Weights of a small mixture-of-experts language model, trained from scratch on English Wikipedia.
Training: a variant of Muon for the experts, 8066 steps.
Below are experts of layer 10 (counted from 0) of a mixture-of-experts language model. Rows are named router (the router's row for the expert) and show model dimensions 0-255. Each number is 128 + 24 x the weight over its row's rms, rounded and kept within 0 to 255. Numbers have three digits each.
After each expert's rows: "raises" lists some tokens whose logits its average output raises strongly, later layers aside. This comes from a sample of Wikipedia text that the model never trained on.

# expert 28
router:127138144141141133131124140118118100106150169143175124155135156094175139094109126140140094150087155137122095139131132124139141152122097112091158112134119136114116144141143122099150183160150121142180120101158093116107140132144149154183150156171103109096116158104115137115119135121134169172162171155202154089108122140134111137202137115138105133147131147105150109118125133122138143122117067140119151141094109133098107164150127109093120187145143147137089151106142075123142135105100148116105141136142142120059149089129161121093096096145149130132160098107131141107084132132124135152141104147118153118137152118106151153153150158171116083104118106172143156125159139111118086130137131140102120111114148085139139156111125134147125094106121159166147134163128131099114113137148148
raises: ",", "th", " at", " from", "\","

# expert 27
router:094127110178124170140148129129079131125118136148159101142135127135172164098119107131162112143077130133162092130171156050128162152155133109135149113128143171095107140116170111115110131139147144133158122087149113113135116142131121083133134135114101082094121099155065109100074078150156145148140138140132134104073113118131153121158119139114099142160135129139156155166118148152127126148154111110118145127133121098138113134142162141120133170143154141109084144117148114105118140171144123132156136122129077119099156089134134109156110086121145125145159128098128195126128117176149159138098098149100132095117119124125148161124170156160119108111166161166150140141154131149131123117124121151125159102107147107147111104088089122099098090149114151166100110158127118131134098132109124
raises: " ===", " –", " =", ",", " to", " into"

# expert 7
router:115136105138150110120139169108095095179149138127189113127133126159110144090120126126148156138163123145165108155092148100149110125100095128114119118100119151084141142100170155166114126103109092098149104122139082165103105144125140125182145151156103105125137129124117153140082108116119142108119131170172161120137111117126145131163134181152101124151136154091102132152069153152120137114112116135123116134133100117092107123146139108085102080102130116119085155130145120133115103140146150160133154142155118132105164126141127139139125159104148116110139110146085168110132119172092167154148132146123139146089156130145100150123164134126125082111155100181138098160140145122169162118120135128140143084090172115150127132090099114104099111128119127113103112152154160079122082163098160
raises: "ed", "-", " of", "er", " ", "le"

# expert 22
router:112150158150203118156140123113128124101131119126135100117142118134139146071138113166119141123101139068157125146131150123113118152118106116106135086110094151109143174114110123111113153129121167162120120132186137156135115123129123136150176140121086103080118133130131142129076108155168159142128133150103133127093073153109151097152123145111133162152138115150130126130127140122152112097145122125152151141159090129164140159131116110132151164153141109137120138079144129132103102126147141150124084095158143077080111057139127131073139107123129126145120094103105155110117136145095167147138140132146155133133176122146140142088136136111134099103134177125120127133136139122145137105111131135125159112130168118186110155116093139064137086100116165141144105156136185141136108163134170
raises: ".", " ", "-", "\n"

# expert 5
router:134145154164124120167130142103071105104130138159182099122143119128153126106118122122155067113126175110130087122145135092113146117116136126075112144127151145109138128083144133117116127118133127126156125101121105129129105156158122048143161163160115079107122069149094110127065108144163160140130110169150130133124099161153152109139142128132157126121131149098096121139123096106135116116115091106115126133135078150096109135143089120122135127101137148146056116117163136138092115157091129125140111153113095106094150136087133131113124105092155107120127100121092160114096140177096170120097132141103136122111123112102133118128155153114118143148138146141161108087127107146145087155159159159137101104159147099147148146088131146135182123147159130144130099152114123123105085151101131
raises: " ", " |", "\n", "-", " and", "s"

# expert 11
router:131120125136141176148172157086094102124169140099137115131131143145161110140113105136117131154101161099130107114152113107144133165116137074131087120083119152129157107134146131133094162113116107112142130114119110089142124138156118172180187151134126081126119132144119123134106129075140197110133177139152120141137131159094197133167142086146121107113118114098123111153084127114138075113160095142150162137150102113150136141129162128126083129142161114124127173154165115093167136129156146165162123160146127114126139132139150154135126119108158072130147131116080149129110124161118164176131116155110117114111120076156108150120134110134139112116116141141115139100089110140173088107160159141108131105129144129134120147073085117140125138118143147112132140177119130143142116158111130
raises: " ", " the", " two"

# expert 9
router:100127139137131116141168150111123120115163140162145128131113148140147119084067129117132092138101115135137132148123106112119161154153101116098140126120124139130090110123152139110098124142140161116158109136127084114120122124169111107161145175137162143073106135141129152127110137143122139148125154164158134092175102154160107094161100110066133162113094110139111142115121153101108126118112107136124162161147074152163110155149140164134143149109125145066116152126129145101181140147150141141135089089128102148127186139133105124107092152123144108137118096130169169093111155138122155117119097152095164141133169151151128124106111162133127076118148130177155153070147123113154112126138119158122161105103183112117108141152099111140138126117081143141104088142088120125141136164171131
raises: "ing", "ed", "ever", " of", "age"

# expert 29
router:127170117149143127173145136149107077153155151148143119180125137135126111106076145125139134156136158111166147129133129129099152148153092132117108124099122187082130117118162101099141145144134170128160117110128112136132125156132123069115109165142152089082102121115091130201097142131138141153135131160118128144142123119095137107144127147117133154130186139146118127116100132136102127163137085125120085152124136152122130145128153148096121105122120143126141165101157146081113087109127149145115118142130095126102123130085149130095175105131191103124130109137129147116111109126097176130109115170131167143133178107125150183130149129153168084103164141152149150134142135123100120105143087154109146092139106103155108104131144104148076095110126146109150108127154136140164112180105147
raises: " ", "9", "s", ",", "0", "2"

# expert 17
router:097171078163170092137122103132095132138131121165102131134162159122155121116112127132150126098110138125159109130177146103114160099115078102125146129116121152137158134106163155101087147122119110131136121126104065129107118157171139112132134167156126071084120119141127118151083121128120139087161135164154148116116087106143129125144131173105119162126147130125116111095082115118107130096102115149135113127131106118090130132126112130159131151161153102100125141136135100117155129120133128140168119122134131105123150099119135126103102097113150086137150129124075142111115151138136137128137102129110148091098139125109095186116101162155102116126141156147102139103099155134147083107146081168112123104074118099158105148132136107135103079105142171104063075186114156118146120151113147
raises: "\n", "-", "|", "In", "The", "=="

# expert 1
router:146162123140142119145119153136127127157144133148141098124131131128093144090110117148133121126108136096144097140173113112144096106148123077127116133122131130104109108162149123145124170125142150116107101136161125140114100117135161089145135115144075098083143135146109132140108074153177134161115140142122134125117120145159156100138136108149148106148182148116094108133106138171133048109156132099137113127159108112109117146172153113153137107143152142094074137124157097113149141147123135082109175161170166106127113112145143146092128112109165071151182120097138142124134147181169140146113115163093132144117108096137105149141115119175129114134169145170161135070139147124131128081132113168107105122105154079142146146121114143101153139101186124143114135143166125114141146137098126
raises: " ", "-", " and", ".", " by", ","

# expert 18
router:130148164122158102166132137141130109139155130120159115124136134144128145111123137131138129086155124094111088150125146115149143118152101080147123138165157116089117139140126148082116156142142140179103070128108086085117093119130113115120153130117125114105124142156134090137076127126162139135173160158156157118083108173095157115129171128089120132141150183133078128152115111132122121145134082113138122126142098136161169132143143136107160181132121094104088130127147119092148102108129143109108120117161136129066162152133160140109117134146152145082121107122143179092130138141131154131150133142102126099082123122169126158112115165131138122129152095166110155107127116111151133111147156109100129132107163059179122133089124114147143079118121115139094108166134165149173116130130142
raises: "2", "1", "9", "8", "7"

# expert 20
router:129128105180152097192145161102101141122177140104129124169094199101157092109103151147151128110133172108129098096147185107123140141157111079118120169143159118148132137130121124126148136111130163147116075111134119098110113133138106096137137145103132146104117170160128107119127095099149182155137157140110100111126093136102136138134146154131133151130162130107104165165136131109109093156135138131163129148110137125173145128160115133108131141129110134121097163137130140136162116118112105108129079104115114057100132118133141119094130093146136092155150134139116146108150119106110157129140073129087126150140148114142157136122128137134154100175171125141142157129104149168130100131153134147090124135169140110135108091119108155092116124095169194123092098137150144164125118132109146
raises: "mb", "ous", "OC", "ne", "ce", "o"

# expert 10
router:125141166178100126156126126151114088148140184140147067200113164134149062117097088145164149119140166100137058151146137100142132126128114109121155105100138162104127120110177132142071124155117155094134094110115125108115116150188110124111149127144121093085157124167113123107102096104157140145130132143143110111131105130116146120163119120100152133164144151174134120128104121126106105139097108087100086119158075098104120141131092107141129144132112150164148128116107130121133109140143118105158129050154079127103140117131155139161125133119139124133091102110122133136144121137120168186120102151109133137154103115123125131125147141082114096099112147133169130148123136152134112108141155164106122125164120109138112150140127129144145103110112130123118127165116140175120088140140114
raises: " ", " un", " c", " re"

# expert 30
router:095171160158141182147124134117125125099117121136141126116164117086171124111110077102172129137146166119137141138153145136179145115152079119160137083098144120092121106154134118118089167082131133131150128079141130098122091139155162122149150142164129078065097125129129146148121124111146136165163145151124138085123137107105160132124127074131134147124138149146114132127081161098151135107162096115170139144140062128119135147160121122125139144140169141099125145126183109116143123147128158145107075118165101140123153131135130151123119078085165116123140145132114155127146146141117126166146047115125138121119187102100126154128157156153155149130127151145125113109154167095151105138158141128122110143146106140108123138114114146087124126113161147122111139157135134133125121152087125
raises: "'", "-", " and"

# expert 12
router:156152152121149132135145120114121128167128126104147089110137149091186144104088161155175145110160156104131129145135175107128196102166089096110155155132148085090174121116117153133122135143131162154154089122144098114113127156166131121122136148129118112123127196138096166177106100138149169186140148146129126134121095126113142104159108136144144085106185115130071099141128156124140106136129112105153152097141094099119148137111130102137136149118129138137107140119144093117140070164166164138169140116146110128135138111146097121145151136145155126103123091121125158096121139130126141157104102142069143091119154074145140147095155117130152125102125136156148114129089121147094138119139079148129140147178148088125137185129116147103118114114138129116130124145118116114128141118097125
raises: " ", " and", " as", " but"

# expert 24
router:131179098181134175113115128112136131120141144142117115135172136162144158112108131160160149154143136137127107169154175124193151155140149068126136157114099119108142118143145116161099130120160143127151071132155135093117095147162141091143119129124102086096123121137099113134119114134147164137127118095175140104120118120124155130134091132095110169124146140089140119137126115099129079082138086125097123106135107130167141155197161095112144110147146117133131146103123106141116105166146135098144121098120103124139170113136142110113138123135119109144116129095113132105086145146068171139123110130114151123063158130140109128131146152156168095136171170131161142110092126131161096065134111145102108116103157105122127147114080145128113140133133146148088102150155131126154116151138107
raises: "2", "1", "6", "7", "5", "8"

# expert 21
router:117112148163119146133106137118105127161153159106128117136144126138130116095104125137133140115115116105126111138173174130120119127134121107108131121109164143134124172144142099097124138113116116198205111081145113160137102139142102092101128156135106137101081131151125137140126089096129187167136108155161158135155099168127157128180114094122108105161077148118070135147093146133094088134138116090177160109150139122132116103149101122123110143090150117104097106133155154116156122107186136131139129095128127101107133125117159149139128136156144121093095092071137146117080113148114136137102145176163174140141197136145127146111128154165104119118158109132156128118100138113107096124108136138099093114140148083142118101105122128095102116148139115106143130144150128165153123119111138
raises: " ", "s", " List"

# expert 6
router:126099151158159114138167132074091137153140142113129077139117126133149127093111130149137148103137160110114130107122173131150103151104104123077146127098101118105123154116148135156109167129104113144127105157131069143142119199107095158166155120133089102116117103130127153123129136135131155122102169151117161137143084163119146147150143121116125164145110191141148144141117152149117103115149096066094155136141108115102132162144143109114124109164146116131087138078119129134145116115107125180127111094137130076086147101108152159079134127118131107137120100089117122088141118123093145165125089148148137150136165125162126119144134119152095083154136204126128094131118143117147150133164141156085123095135133117135109140081137126128129120101143160086117126155154148123131113150165131
raises: "able", ".", "ign", "ne", "our", "r"

# expert 13
router:123169103165159123125167133063113120125133144137124150112126145118167148089123121161156107134104165100181136154112147143149118146114076120111170154125099150121111127134129145145129187115148111161121096094129096154132069113121122110145167138097123106105080125166103097133137108100177124135129124184143126116131111138101155136138124136125154123130162152111139131138130126107108095087170087088160167163138124122140120172152109112124116124121135177098097125128108136089117091144141111157143087080147131113066144107136148133123153105139149139118130134127142148125102145144133136155094139117105176128097109076125136164112149126117099114140130131191148130099132126141136112148107130184097131089144136118180121104099114124110112124135130166112135121146095165151106090146093148
raises: " ", ",", "-", " (", ".", "2"

# expert 23
router:121174131139127117138144099135137121149162152150112132133131150129144102101107156138177154169105145129124130155167145125137132151169108124123161157130147127106143162099150148166128154091133113155150128091139120113111103127152154108183154161116081107118104142154098101146096122143148175143154144158101106112128115129071143147143122109141130119153098175126099145142123108131142113126164125121117119126112085043091109151137115157152109131112131121115141141160109116105135134129130113123125110147090127126096182124130188099144167076123143087090111093132132148081121171135118133121096105137138122159073116091131128139139149130141144099122137130170157130127127167132121126112141106118122177101110127088168074112144123130125136130123150184167151096156175150105102116141088153
raises: "\n", " ", " to"